config.yaml
d_model: 448
d_shared_expert: 0
normalize_top_k: true
init_std_router: 0.0302
lr_router: 0.000624
head_dim: 64
vocab_size: 50257
tie_embeddings: true
init_std_qkv: 0.0513
optimizer: "adamw"
lr_head: 0.0039
warmup_steps: 382
schedule: "wsd"
train_tokens: 1430000000
steps: 11566
Below are experts of layer 7 (counted from 0) of a mixture-of-experts language model. Rows are named router (the router's row for the expert), gate (a neuron's input weights, with its number), up (a neuron's input weights, with its number) and show model dimensions 112-223. Each number is 128 + 24 x the weight over its row's rms, rounded and kept within 0 to 255.
After each expert's rows: a language model's description of what the expert responds to. This comes from a sample of Wikipedia text that the model never trained on.

# expert 21
router [161  98 122 110 106 112 159 147 181 135 119 115 146  93 126 190  81 163 173 126 167 130 138 133 112 116  91  96 110 103 156  78 159 113 148 134 147 130 126 122 121  74 147 167 117 137 134 111 120 135 116 120 101 151  81 111 142 105 184 106 146  90 153 109 109  92 165 134 161 110 159 162 107 162 135  98 123 108 154 122 142 114 126 120 145 131 153 139 116  86 134 152 127 148 142 110 103 153  77 116  89 108 166  93 136  96 137 116 143 118 141 123]
gate0 [ 87 118 130 114  94  99 109 142 142 197 151 123  87 144 121 106 141 158 154 180 129 121 137  83 146 173 138 153 122 142 108  95 131  86 134 173 147 143 169 124 119 140 130 136 121  50 137  94 166 135 114  78 148 171 117 132 113 159 111 123 130 129 110 164 135 117 123  85 114  93 111  77 162  56 131 174  94 165 140 122 132 162 119  68 123 123 113 169 130 144 150  90 124 105 159 109 139 105 137 156 119  92 100 106 162 147 153 122 127 155 128 136]
up0 [139 130 109  98 103  86  79 129 128 162 130 135  99 143 110 123 152 189 141 128 132 146 143 106 121 146 137 130 122 153 116 124 155  77 107 146 140 164 130 167 105 114 146 136 119 129 110 108 159 125 132  80  75 133 109 154 109 127 100 109 150 155 120 129  80  76 114  73 122 112 124  44 163 112 120 111 128 135 146  98 147 151 134 122 119 105 110 123 136 125 124  96 127 108 194 115 139 142 150 152 114 123 131  91 140 115 159 114 108 149  83 130]
gate1 [106 148  71 116 138  81  93 140 173 147 119 143 108 130 171  95 124 129 118  88 131 117 155  75 138 122 143 130 142 109 143 134 133 115 137 115 144 144 128 144 125 167  86 149 123  89 143 123 121 168 104 131 100 152 106 147 160 133 104 127 115 111 105 120 129 163  99 148  89 142  76 126  97 129  96 146 100 187 132 114 160 165 135 128 152 147 100 169 156 150 137 120 117  97 109 154  84 143 127 138 104 102 119 115 106 155 127  85 118  97 135 126]
up1 [125 116 114 105 119 132 116  98 123 140 127 163  90 100 128 101 113 125 120 150 125 107 132 109 101 128 115 138 126 123 118 140 167  94 119  82 142 120 130 147 125 141  92 166 129 147 100 109 148 138 118 129 146 183 146 137 138 131 151 112 114 117 159 113 157 118 105 101 130 140  89 179 175 129 136 156 119 146  75 158 144  86 120 130 132 187 197 132 150 157 114 122 125 130 178  82 161 127 122 135 155  69 107 103 114 158 145 142 130 109 104  66]
It responds to: Singular head nouns for objects and events after an article or possessive, in narrative text, such as ship, fire, robbery, house, chase.

# expert 61
router [109 161 109 131 139 132  97 161 144 157 114 139 150 112 162 123 108 185 146 136 133 124 134 108 129 110 118 167 114  92 135  92  92 120 110 140 171 157 124 103 135  86 107 126 123 120 122 132 107 151  98 112 109 142 125 145 138 110 133 111 164 141 113 128 114  80 121 146 100 138 114 131 114 124 110 163 163 131 124 112 121 132 111 104 165 134 155 133 105 151 105 119 154  94 117 124 120 132  89 171 127 108 158 109 114 149 142 121  99 119 127 124]
gate0 [183 161 100 121 100 130  98 119 121 123 167 130 108 103 130 127 145 125 148 122 157 150 129 108 114 132 117 106 138 106 144 192 147 141 156 113 125 137 103 135 145 117 130 101 132 119 152 103 120 138 162 123 111 107 127 124 148 111 161  87 122  82 198 130 102  99 124 128  92 147 123 159 117 130 113 131 107 141 129  78 116 144 126 160 158 153 141 108  97 126 119 121 120 104 124 105  95 137 122 122  92 158 137 127 115 131 170  85  92 141  94 142]
up0 [178 107 133 135 159 114 163 134 157 135 119 115 101 148 109 155 137 129 153 111 143 160 132 147 157 127 146  92 123 132 129 127 145 103 147  98 142 131 149 133 117 116 124 140 140 133 119 160 146 106 189 161 123 132 154  81 145  94 115 114 132  84 107 133 157 155 122 151 132 129 130 177 114 145 136  53 118  99 151 126 185 179 123 171 145 118  81 117 140 136 161  78 127 146 103 125 113 183 118 121 143 124 119  96  80 147 170 160 135 117 118 127]
gate1 [136 118 122 128 120  91 138 130 121 159  90 169 131 137  87  96 143 118  62 159 120  79 101 138 173 148 163 133 116 122  63  82  67 123 114 112 150  83 165 105 113 124 142 140  95 116 123 155 144 134  83 130  91 139 155 131 115 135 118 121 143 115 103 159 148  69 109 120 207 132 112  71 118 135 148  95 118 125 101 138 154 115 145 135 131 158  80 124 116 115 106  83 130 111 105  95 138 100 115 115 128 142 149 153  99 107 118 130 149  94 123 127]
up1 [105 125  86 128 117 122 139 130 125 147 103 153 158 129 125 108 166  97  91 134 111  97 104 115 182 137 117 160 103 118 122 134  83 124 102  92 106  85 179  91  95 143 105 111 139 122 112 131 130 112 123 103 132 169 161 148 136 142 119  93  91 102 127 138 162  65  96 171 157 106  89 134 124 158 131  88 130 128 130 130 122 166 135 179 110 165  91 136 127 123 111  97 122  92 101  91 152 103 145  99 120 154 118 182 108 100 121 126 100 117  91 137]
It responds to: Given names and surnames of people in prose, lists and tables, such as Henry, William, Thomas, Jackson, and surnames after given names.

# expert 43
router [151 116 158 138 120 125 126  98 128 110 131 142 141 125 125 157 155 166 110 102 139 120  67  93 117 108 151 186 134 133  93 168 133 146 164 149 133 125 119 127 115  69 137 171 136 150 132 100 170 138 140 118 122 122 135 167 129 117  97 158 128  91 113 138 134 156 114 117 148 148 156 147 106  94 123 124  90 119 117 145 140 146 118 149  92  90 131 115 133 142 151 151 145 144 115 170 118 122  87 107 129 131 106 163 143 106 161 133 136 172 152 105]
gate0 [114 155 123 168 132  99  88 110  80 138 149  97 150  80 152 118 124 151 142  88 130 137 127 131  39 130 106 138 117 158 158 106 129 129 147 104 138 121 125 115 132 174  95 107 103 111 108 100 121 166 105 178 105 157 127 110 145 196 159 128 143 164 153 143 147 111 142 144 159 110 136 118 116 157 106 147 131  80 110 159 114 140 118  84 154 123  81  94 100 141  92 133 140  97 108 131 129 159 120 129 136 159 140 101 123 114  82 125 127 142 125 113]
up0 [118 148  94  77 153 124 137 121 175 176  87 127 125 158 107 152  93 127 168 163 185 158 141 116 135 135 151 127  63 116 132 108  84  84  85 160 114 135 149 140 133 123 134 140 119 133  99 153 142 131 121 127 130 145 131 145 106  75 124  82 171 157 157 143 112 183 119  72  99 149 119 101 147 127 169 151 134 133 136  96 167 120 102 156 144 132 197 113 140 136 125 104 156 155 106 122 110 106 135 161 139 142 126 124 140 138 149 109  85 139 102  76]
gate1 [104 117 125 121 108 100 127 142  96 134 154 147 150  80 104 106 115  95 110  86  98 126 127 192 126 188  99 152 140  81 132 112 141 109 120 106 113 123 174  91 152 154  64 134 165 148 110 169 127 141 113 156 104 128 155 108 119  71 157 127 113 126 100  80 147 129 121 118 173 140 119 159 145 176  71 121 120 164 147 118 132 157 115 133 142 127 150 142 125 114 134 135 167 152 103 117 108 129 102 136 136 130 112  81 105 136 131 121 145 118 136 101]
up1 [112 136 116 146 113  89 110 104 120 114 132 158 135 136  69 134 137 120 147 122 122 161 140 132 107 157 130 145  94  89 105 138 149 138 144 130 119 139 147  76 133 158 120  64 133 145 174 152 121 132 118 163  84 132 143 101 157 145 179 109 120 141  91 112 149 152 141 145 153 139 137 137 163 183 142 142  81 139 135 115 146 108 112 132 106 142 138 125 117 136 118 128 129 113 125 129 100 130 107 142 139 144 142 132 104 104 151 175 126 144 118  92]
It responds to: Subject pronouns and conjunctions opening a new clause after a comma or period, such as he, she, they, who, and, but.

# expert 5
router [127 127 164 151 166  82 148 140  74  92 151 117 147 138  97 118 143 138 132 121 125  89 106 152  97 158 164 114 159 160 140 137  91 158 136 169 141 107 140 142  88 182 116 119 106 148 131 149  89 118 122 188 117  95 149  83 129 136 131 133 191 142 135 120 110 136 149 116 148 131 156 160 133 166 157  98 142  91 105 125 145 120 156 122 145 119 115 130 117 145  92 112 180 117 151  90 130 104  87 159 104 134 146 102 153 111  92 143 106 130 137 158]
gate0 [ 96 127 131 151 133 154 123 129 144 100 152 133 164 118 139 129 121 136 122 117 167 103 130 137 140  51 133 122  96 129 113 104 101 115 150 113  79 122  98  80  83 109 146 132 124 150 120 101  85 143 116 119 102 167 129 135 143 142 161 110 121 138 120 130 148 141 104 184 156 149 132 158 105 129 138 131 145 121  95 141 131  99 117 126 147 142 140 148 102 166 130 155 104 109 161 136  95  79 112 126 104 151 163 123 150 132 139  90  94 120 125  82]
up0 [114 106 110 154 162 141 137 147 164 106 139 117  87 148 119 149 110 123 136 122 138  96 134 148 134  97 112 114 120 125 134  80  89 123 122 138 173 112  96  88 119 127 108 155 120 163 156 109 104 178 145 125 162 115 120 176  93 144 138 133 113 164 121 151 143 123 119 160 144 107 129  97 136 137 121 100 141 109 110  97 118 108 139 150 123 116 148 156 133 139 112 144  91 165 162 121 128  94 132 121 114 168 151 166 117 119 104  95 111 122 118  53]
gate1 [146 112 139 126 146 111 126 121 158 103 127 146 117 141  85 109 122 106 155 145 107  94 123 126 141 108 111 147 122 147 110 135 116 139 121 176 106 112 120  91 110 155 136 137 116  86  91  92 102 139 132 152 140 112 135  98  60 122 170 145  91 125  99 160 127 124 102 100 112 137 122 144 144 155 110 171 107 156 105 144 179 155 138 172 142 118 147 169 163 140 125 149 132 137 130 153 121 175 121 125 168  89  81 149 126  89 124 192 143 142 120 149]
up1 [129 133 139 130 125 159  90 132 131  92 104 138 123 113 116 112 148 113 147 123 116 164 131 131 169 101 117 152 153  94 149 128  96 152 123 164 151  97 110  62 122 115 143  66 107 101 129 101 141 132 152 144 151 159 112 125  93 169 168 105  93 115 131 115 150 107  69 135 161 133  92 127 137 123 128 166 122 118 115 123 116 126 127 120 141 136 142 125 185 117 136  91 144 130 141 132 124 147 130 148 102 113 136 129 141 108 118 173 157 130  74  88]
It responds to: Line breaks, list dashes and colons in infobox-style key–value lists, such as taxonomy (Class: Reptilia), Party:, Occupation:, Stadium:.

# expert 15
router [119 139 159  86 131  81 138 160 115 130 159  57 131 123 110  91 149 126 166 137 141 113 101 113 133 107 161 132 119 114 153 119 138 149 130 130 132 143 124 139 119 105 162 169  91 102 151 135  97 156 145 146 124 138 107 153 133 112 141 129 111  92 150 125 120 132 151 129 137 142 103  92 159 140 147 130 104 120  83 130 151 104 128 134 168 139 127 105 105 114 157 116  99  70 136  86 151  84  85 142 112 136 189 145 143 141 107 118  87  94 128 120]
gate0 [143 157 100 107 154 179 102 116 152 119 133 106 134 125 115 123 153 136 118  86 168 158 138 155 160 187  92 124 103 152 134 140 107 130 137 125 123 171 127 160 136 145  95 159 114 111 122 105 160  89  93 172  69 122 147 141 169 101 126  97 118 138  90 132 113 151  83 148 142 133 111 147 111 140 155 165 102 130  87 130 171 121  94  96 139 122 135  78 109 120 114 161 128 125 155 100 130 127 116 130  74 152 128  82 158 132 178 158 105 144 110 103]
up0 [ 82  94 151 107 141 156 110 102 134 111 146 131 125 121 154 104 152  82 151  97  82 191 111 148 191 119  98 146  91 118 159 118 108  94 155 115  95 112 139 105 160 140  92  85 133 119 133  94  98 113 130 174 126  78 124 124 150 131 103  73 110 137  93 135 144 123 110 150 107 134 147 143 165 158 121 132 135 138  94 149 120 107 100 130 125 114 133 101  64 149  92 119 147 112 143 123 126 136  82 143 128 123 138  88 112 151 146 115 151 118 129 120]
gate1 [ 88 116 111 126 136 142 131 134 153 124 118 161 110 129  83 104 142 140 123 119 178 112 172 112  91 144 127  80 106 114 144 107  69 160 108 147 113 122  97 122 161 134 109 143 117 130 129 109 137 124 114 109 111 145 183 120 116 141 121 157 125 149  91 139 148 157 105 152  95 120 135 106 100 136 151 167 119 144 133 134 127 182 120 102 164 165 116 169 131 103 156 168 116 176 137 137 148 143 170 126  94 128 125 117 156 112 138 116 123 149 130 166]
up1 [122 129 127 126 127 173  90  96 155 121 179 122 151 153 122 122 127 120 140 186 136 126 114 150 163  82  97  91 151 116 150 119  98 124 151 176 153 151  75 132  91 104 156 111 108 133 133 135 105  79  61 150 118 150 113 148 120 165 168  99 122  99 157 155 152 103 122 124 123 123 108 133 156 106 135  83 158  84 115 154  91 131 121 102 108 140 115 114 130 174 153  99  94  97 102 137 123  93 106 120 131 130 115 156 132 155 138  83  84  99 126  73]
It responds to: Field labels in infobox lists and table headers, and abstract adjectives before nouns, such as Genre, Country, Genus, Position, political, military.

# expert 4
router [147 108 123 114 164 157  86 103 104 107 123 107 106 155 135 141 144 116 125  99 151 155 133 136  93 143 121 103  94 157 116 115 109 141 118 143 109 125 117 123 133 146  79 127 132 125 137  86 107 142 161 115  99 149 130 104 146  81 146  75 112  80 103 131 117 149 124 148 101 123 150 121 144 129 155  78  87 114 121 103 124 119 147 148 145 118 137 131 143 136 104 148  93  99 147 164 154 128 117 119 167 151 146 105 131  89 148 197 128 117 156 181]
gate0 [133 132 156 129 115 112 112 116 188 125 127 112 111 119 152 127 125 102  98 135 143  94 141 118 132 115 115 131 137 104 151 123 158 144 144 136 128 186 146  95 178 122 169 118 112 145 122 146 129 101 140 158 137 133 139 125 159  96 126 129 136 153 125 133 150 157 115 129 132 119 136  93 148 143 134 110 184 114 152 137 130 181 129 101 143 127  97 134 134 178  79 105 120  95  91 106 146 126 150 154  95  80 139 121 129 113 137 131 122 118 142 117]
up0 [129 116 139 144 161 121 130 123 133  71 126 134 117 125 116 193 123 122 134 135 123 107 151 155  81 136 110 144 141 123 113 147 133 107  93  89 141 196 132 101 181 122 144 164  62 122  85 122  85 167 119 128 136 141 146 135 130  99 121 135 103 139 154 161 111 155 110 149 150  84 147 116 157 109 148 107 173 148 147 148 144 138  94 122 113  93 126 144 156 148 148  82 153 121 157 140 131  74 114 111 102 130 109 132 144 127 105 117  95 126 135 100]
gate1 [131 187 119 119 111 126 104 160 128  81 166 104 141 133 109 125 103 129 126 131 115  95 119 118 120 110 119 133 117 123 134 131 126 135  81 134 139 120 141 128 100 112 138 125  82 127 110 131 142 137 144 137 135 107 178 118 161 142 116 158 131 151 104 137 146 155 110 190 108  92 154 125  78  94 149 143 149 151 133 101 133 108 130 114 152 102 131 158 108 145 197 129 128 116 128 157 114 130 134 102  93 158 147 105 108 136  91 107 118 115  54  92]
up1 [139 153 114 149 126 101 132 140  93 114 127 108 127 109 105 110 120 137 119 113 182 121 101 118 123 103 133 167 108 141 136 167 177 131 104 106 161 168 149 125 100  94 158 115 137 136 129  98 185 133 107 104 108 143 179 140 159 141 130 163 149 160 103 154 139 111 142 182 123 126 135 124  85 115 107 155 160 177 133 155 140 102  96 134 134  85 116 103  86 134 160 126  91 118 160 126 151 153 109 124  88 115 117 108 144 150  98 128 102 153  89 126]
It responds to: Pipe characters, list dashes and small numbers opening table rows or list items, in sports results, discographies and statistics tables.

# expert 11
router [128  99 122 174 135 133 107 139  95 129  94  96 103 143  94 149  53 187 149 170 121 122 161 166 139 159 163 166 152 137 151 109 152 133 120 123 105 124 120 109 119  61 132 117 148 120 115 144  98 129 113 126 150 102 122 122 146 153 170 146 135 156 160 109 110 119 155 104 141 112 152 104 126 109 164 148 110  87 117 132 120 120 115 121 127  92 162 129 101  91 130 135 150 135 114 101  74 158 109 143 120 126 160 129 156 118 103 131 144 152 120 123]
gate0 [112 126 154 165 131 139 112 140 143 115 161 147 110 168 100 121 163 111 140 142  76 102 139 146 174 136 116 149 142 136 124 152 172 130 132 143 129 161 164 117 125 123 116 135 103 112 132 107 117 122 156 151 126 147 155  93 157 155 125 134 133 152 149 129 118 156 101 107 117 122 111 129  88  99 149 158 121 152 161 166 125 122 117 123 183 122 158 160  99 103 163 140  96 138 162 166 123 156 139 100 121 142 122 134 133 137 171 102 124 141 113 106]
up0 [125 140 146 126  96 121  96 122 130 137 134 123 114  58 125  77 155 119 123 154  90  70  88 132 126 135 159 148 121 147 141 110 145 133 108 118 153  94 154 112 121 135 138 159  92 108 100 151 103 122 150  88 107 110 166 119 136 139 119  99 121 122 119 106 156 146 115  94 119  90 121 142  79 138 100 184 181 129 148 144 137  87  83  73 140 124 118 173 108 131 143 138 109 147 119 127 185  92 111 141 104 124 111 151 102 142 123  96 100 128 116 126]
gate1 [168 166 158 143 125 114 132 115 120 168 124 124 124 145 111 119 134 130 121 116 132 126 138 117 112 136 163  97 151 193 138 140  54 109 169 124 127 135 160 102 137 127 109 157 129 106 129 136 149 142  91 115 106 107 162 173 102 168 150 119 153 117  92 142 125 142 122 142 150 117  71 135 115 142 127 154 163 177 119 137 129 142  57 119 134 106 104 134 152 113 178 118 165 112 112 145 150 115  94 145 119 120 110 144 115 160 152 116  90 126 125 129]
up1 [133  86 128 103 131 106  99  87 149 155 105  91 129 145 123 114 135 133 120 154 128 179 122  87 111 120 126 156 127 109 154 177 144 112 150 153 120 122 115 134 109 158 111  86 122 122 163 103 134 172  79 134 118 144 124 151 127 159 146 120 157 181 134  92 153 118 112 192 150 123 153 120 119  88 155 142  67 144 151 120 166  53 144 156 166 136  87 138  89 135 107 134 153 148 144  80 101 154 111 118 105 122 148 100 109 130 102 111 169 127  86 127]
It responds to: Nouns naming fields, subjects or categories, often word endings, such as physics, electrodynamics, political, education, music, and the suffix -ensis.

# expert 28
router [171 111 139  82 145 165 153 139 136 126 153  93 116 112 138 133 101 107 152 130 139 151 170 138 138 123 136 103 172 162 106 123 146 153 153 172 155 121 137 150 130  68  92 153 136 145 129 143 132 122 147 116 107 137 132 131 127 130 113 106 159 140 122 155  72 159 145 108 122 173 132 135 139 140 132  98 141 133 133 145 179 150 130 151  95 129  97 133 143 154 123  91 144  99 141 109 126 126 136 141 143 132 168 120 146 165 152 165 165 120 119 125]
gate0 [ 97 165 100 157  88  93 109 102 150 123 140 159  94 164 147 142 176 116 158 102 108  88 130 145 123 113 140 115 100 140 117 129 100 129 153 144 122  74 120 106 141 157 138 139 113 139 124 140  84 126 134 164 131 147 164 133 145 152 145 105 125 164 133 124 157 112 110 138 121 145 129 155 115 122 141 147 123 169 115 132 144  81 110 123 131 168 124 111  93 134 112 118 118 113 153 143 127 137 123 118 136 102 142 160 133  87  95 148 115 104  70 145]
up0 [123 147  88 113 140 120 107  86 155  89 121 112 125 174 150 167 144 119 159 131  85 131 149 152 121 140 115 132 162 136 110 123 132 185 135 163 138 115 116 138 122 134 160 130 141 173 152 113 108 108 152 136 158 132  81 166 114 153  99 114 135 190 160 124 150 127 122 135 109 137 121 125 162 116 121 135 138 136 152 131 144 136 133 132  79 145 133  83 145 169 162 130 104 155 160 124 112 132 126 131 175 144 126 138 134 126 100 136 117 135 115 162]
gate1 [110 149 114 134 113  96 143 125 153 159 122 128 141 154 117 158 159 119 122 164 129 107 145  98 111 126 136 177 145 129 134 111 141 175 117  98 162 114 164 101 157 160 150 128 122 117 144 123 104 144  92 166 187 134 127 139 126 191 111 142 122 128 102 144 132 105 121 171 137  84 165  94 142 137 160 127 124 164 112 119 127 146 129 101 130 137 104 163 136  99 104 123 119 102 128 136 142 117 126 142 131 112 138 145  85 122  92  92 146  76 139  86]
up1 [132 105 135 155 152 135  97 115 122 112 139 129 143 131 150 169 133  95 111 120 103 111 124  86  88 159 129  99 144 104  73 145 163 163 158 152 131 126 135 115 140 113 114 138 114 158 133 154 128 131  94 108 152 139 109  95 137 140 113 125 124 126 136 139 139 129 132 133 100  91 150 128 133 121 120 155 128 124 165 128 130 148 142 108 121 143 125 125 118 170 114 138  88 114  95 118 153  87 138 160 133 104 133 132 110 106 126 101 124 121 136  94]
It responds to: Word-internal pieces of foreign names and taxonomy terms, plus list dashes in infoboxes and taxoboxes, e.g. Cop-ac-abana, Dell-ac-qua, Alph-ap-roteobacteria.

# expert 59
router [132 160 129 172 126 132 138 106 143 112 111  80 112 148 126 163 122 178 114 101 139 136 157 143 110 119 129 102 142 156 142  84 109 138  99 135 115 126 116 132 138 116 133 137 128 172 108 127 106 167  90 107 157 105 182 161 143 109 155  95 147 172 128 161 137 132 163 122 140 125 145 155 144 115 146 101 163 102 128 149 128  95  71 105 101 174 106  99 148 115  92 113 133 140 140 118 104 126 104 137 118 164  87  86 113 139 141 149 102 142 116 114]
gate0 [110 141 151 113 116 130 159  98 112 151 122 155 122 130 152  80 132  95  92 139 140 136 121 139 114 144  90 130 146 126 105 132 162 127 134 142 111 127 140 125 151 126 116 105 130 143  78  99 124 138 124 188 128 109 112 121 121 142 173 138 125 110 130 107  94 169 100 141 147 187 158 137  88 168 147 123 147 130  93 128 150  99 120 143 139 167 165 118 119 135 123 149  75 107 130 131  71  91 140 132  69  96 130 109 136  56 120 108 153 131 130 122]
up0 [141 118  95 123 117 111 131  72 127 167 121 121 126 136 139 123 165 120 103 127  94 129 129 138 128  83 105 116 167 128 114 139 106  99 160 117 128 165 165 119 120 144  86 152 132 123 100 106 144 115 132 156 136 131 138 114 166 116 146 126 132 147 131 126 136 153 104 193 164 151 153 126  99 189 138 150 115 169  87 147 178 118 129 198 129 151 129  92 134 127  66 153 123 102 118 117 126 110 125 125  49  80 132 130 121 100 114 124 146 124 134 123]
gate1 [ 97  93 150 101  89 146 151 129 120 121 157  92 132  76 109 105 111 162 132 153 148 113 141 101 160 143 147 120  74 134 100 105 168 159  80  92  85 120 132 133 105 136 129 123  89 127 120 123 118  87 114 125 121 107 154 112 148 107 150 136 132 171 123  93 157 140 137 100 104 107 147 140 144 146 141 126 137 146 144 111 106 148 137 125 131 124 136 106 143 150 145 124 114 111 129  92 110 137 137 168 155 106 145 107 158 127 130 126 133 130 118 151]
up1 [126 106 126 136 123 139 140 150 142 139 140 105 133 148  95 173 136 134 136 137 110 142 134 121 137 130 123 187 142 120 138 106 128 150 109 133 153 159 188 133 106 133 172 130 123 140 133 105  92 123 146 139 122 158 151 100  87 107  81 115 157 133 121 100 123 145  93 126 209 147 131 162 132 124 161 126 113 173 138 122 131 116 105 142 114 145 173 112 132 125 143 123 138 142 124 108 153 150 166 170 134 123 120 129 129 142 168 131 162 128 127 159]
It responds to: Vowel-heavy word pieces inside Romance, Vietnamese and other non-English names, such as Ist-ú-riz, Sep-ul-chre, Rouba-ix, and particles like de, la.

# expert 25
router [113  78 137 122 165 130 162 148 136 126 146 144  99  92 131 173  79 138 179 105 155 136 156 166 130 127 100 139 149 118 160  78 126 122 155 117 152  91  90 146 175 113 137 160 146 125 105 189 117 115  86  99  78 118  95  88 128 115 171 142 129 118 108 116 138 101 150 144 152 135 146 142 124 137 104 173 157 101 120 130 159 113 139 140 128  93 128 164 100 126 109 161 136 135 130 106  95 121 111 124 134 123 155 101 107 162 139 101 143 118 170 148]
gate0 [135 168 158 119 129  98 117 169 130 116 149 133 122 107  89 161 170 112  94  96 118 133 102 153 114 161 180 120 160 158  88 140 103 169  97 123  95 127  79 179 103  99 130 161 120 126 126 160 145 149 139 117  92 148 128  67 148 158 126 132 115 107 161 131 130 124 120  86 118 134 127 123 133 147 158 143 119 122 119 131  88 134 111 126 127 131 129 141  96 125 169 163 116 125 125  90 133 117 146  68 106 115 119 158 121 137 122 137 126 132 142 102]
up0 [167 126 135 131 137 142 146 137 184 119 158 150 130 145 124  84 169 106 116 156 139 119 120 149 102 138  70 131 116  98 197 148 139 138 151 129 170 166 133 113 118 130 142  98 120 148  90 115 149 125 107  96 150 110 128 157 160 116 142 114 109 114 150 163 116 122 124 170  87 112 128 140  71 111 116 151 136 126 198 143 138 145 121 121 107 135 144 133 151 161 139 153 115 123 128 132 136  95 147  92 125 116 130  99 137 122 130 121 116  96 166 123]
gate1 [ 66 158 127 140 101 123 114 128 140 100 152 155 149 127  72 103 108 138 169 140 136 148 144 139 133 104 114 125 125  90 152 169  96 136 135 124 118  88 127 128 100 118 143 135 106 142 128 131 108 170 114 152  85 121 144 102 136 132 153 166 142 153 139 125 124 149 134 160 139 127 104 131 119  77 148 121 145 138 102 124 134 117  98 121 167 104 145 107 139 112 132 171 175 100 182 133 124 139 116 112 126 101  99 128 112 113 132 102 148 127 139 151]
up1 [142 166 137 133 132 114  87 102 109 118  95 147  75 114 134 147 154 141 111 118  73 120 148 150  95 145 119 151 123 126  93  99  89  92  90 100 177 118 147 132  98 157 111 128 121  93 134 106 136 101 125  82 146 158 122 161 119 117 145 106  91 100 106 159 120  89 135 153 123 147  82  84 166 113 159 152 118 132  99 112 160 118 115 137 153 138 153 159 148 129 137 106 126 115 126 121  92 131 125 126 151 146 101 132 139 114 129 169  39 116 162 148]
It responds to: Common category nouns after "a" or "the" in definitions and descriptions, such as shrub, man, group, film, ship, medication.

# expert 62
router [159 129 155 121  64 132  92 130 146 131 120 121 143  95 160 162 175  95 116 108 183 128 134 185  83 134 109 112 137 126 121 123 134 147 161 139 107 129 124 149 143 120 114 137 148 174 113 148 105 101 120 116 106 135 122 120 124 127 104 163 112 120 130 124 137 115 132 158 149  94 116 106  85 134 108 118 171 123 152 124 115 135 126 152 120 160 116  82 113 140 149 151 133 132 137  63 113  99 157 131 132 158 111 165 160 101 144 185 163 138 105 110]
gate0 [120 153  97 143 138 119 142 144 105 176 121 105 152 101 104 108 124 111 143 156  93 133 100 157 160 150 147 202 106 112 116 101 139 127 141 123 135 142 131 139 129 147 135  78 131  92 155 171 137  93 168 111 108 119 135 139 142 126 133 150  98 114 126 146 144 183 122 128 145 131 116 102 130 134 116 121 166 112 128 140 131  98 148 160 137 109 120 141 132 131  96 148 101  92 157 174 125 117 160 159 104 114 121 125  98 177 137  75 193 102 148  97]
up0 [188 127 148 107 131 161 104 160 102 169 130 108 121 121  90  81 108 132 107 105 118 188 128 149 110 138  73 120 129 157 120 116 136 172 155 136 100 129 119 137 132 144 148 126 132 139 170 128 106  94 173  82 118 145 145 109 149 153 143 174 127  84 103 122 138 158 161 130 127  87 124 131 122  92  72 131 160 115 152 120 110 100 134 144  91 116 147  94 154 126 130 130 134 131 146 128 146 123 144 128  72 139 150 116 104 159 132  89 167  99 168 116]
gate1 [119 119  97 134 145 118 135 143 134 152 111 182 102 132 100 106 111 140 142 129 111 113  88 121 120 150 142 128 135  98 132 127 118 142 166 106 136 138 120 125  82 101 121  90 140 130  96  86 141 170 115 128  78 141 166 132 112 121 155 124  96  75 124 149 156 113  94 127 118 126 139 133 138 122 114 103 101  94 116 126 125 131  99 146 137 123 164 145 160 105 138 130 139 139 100 133 128 146 112  83 121 101 137 128 102 130 116 115 182 126 167 154]
up1 [140 157  87 109 101 101 132 129 152 137 131 135 117 138 106 122 154 124 136  98 120 116  61 135 142 128  93 120 163 152 107 133 124 149 160 113 144 147  96 142 105  98 108 109 111 119 100 135 135 155 130  88 103 163 123 116 144 129 158 128 141 120 130 180 149 112 134 123 101 138 117  62 131  83 144 104 157 110 127 141 133 138 103 118 183 144 105 122 151 105 136 135 153 142 106 130 149 134 161 121  93 138 124 147 132  91 121 131 144 104 142 186]
It responds to: Middle or final pieces inside uncommon proper names split into fragments, such as Sid-ew-inders, Fen-wick, Guildenst-ern, Loud-erm-ill.

# expert 55
router [120 157 127  99 166 118 152 139  86 111 130 125 126 139 154 102 127 118 102 166 179 163 107 145 148 142  87  76 138 148 142 154 137 152 137 110 146  88 146 120 130 174  67 124 125 151 170  86 166 124 106 174  87 150 117 140 124 109 140 151 115 175 118 103 113 160 172 128 121 160 143 124 122 136 123  99 144 108 103 106 129 133 173 116 122 103 128 118 169 145 114 128  87 183 178 114 148 136  73 117  98 159 121 115 149 144 105 157 147 156 119 130]
gate0 [106  97 130 103 109 121 136 110 131 148 134 130 110 135 163 158  85 128 147 175 137 103 105  86 151 126 101 130 140 129 128 136  94 117  98 121 126 153  98 176 128 126 137 107 112 140 131 140 134 127 130 149 122 114 135 159 116 149 157 154 123  94 119 152 111  70 160 144 156 131  85 122 112 110 143 111  92 157 113 125 126 150 140 135 168 152 120  78 157 160 127 157  92  91  69 117 135 122 106 122  97 106 145 123 162 139 128 125 129 142 138 139]
up0 [171  84 169 137  85 118 131 106 109 124 110  91 111 116 144  99 132 135 126 107  77 130 118 142 120 123 149 152 144 127 161 121 116 121 111 128 130 126 121 133 139 107 188 161 117  93  69 142 153 134 179 119 170 121 140 146 101 123 137 130 113 111 124 117 162 136 126 158 112 118 129 139 149  68 143 196 114 137 154 103 147 153 118 129 158 114 124 172 163 102 136  89 147  78  78 124 111 137 140 146 162 130 134 134 102 122  86  85 147 107 136 128]
gate1 [ 51 161 151 148 155 125 104 130 139 126 123 141 177 132  90 122 168 151 130 172 145 107 153 137 107 100 127 134 125  77 152  98 125 135 140 120 114 131 137 123 122 123  96 168 108 128 129 112 180 118 167 116 114 142 109 122 159  90  78 127 126 136 129 201  98 158 116 100 128 124  93 121 153 116 137 127  98  88 124 122 163  94 105 134 110 162 146 139  71  91 127  93 163 122 150 120  54 148 113 115 115 111 114 124 105 162 145 105 113 134 125 123]
up1 [127 118  89 119 159  92  72 107 122 137 129 141 138 131  95 131 141 122 136 129 110 142 133 147  92  98 116 132 128 118 110 140  96 136 138 120  68  94 111 164 103 140 112 123 141 125 132 109 157 146 111 118  97  88 117  96 101 141 153 119 154 144 128 138 178 119 122  88 129 112 116 160 169 154 103 112 130 122 131 135  97 104 181 117 107 150 108 138 125 103 134 135 128 108 135 112 173 121 136 131 162 115 138  70 133 148 136 138 139 134 156 161]
It responds to: Newlines ending list items, table rows and infobox lines, plus stray table cells like MPC, LINEAR, and "|" row starts.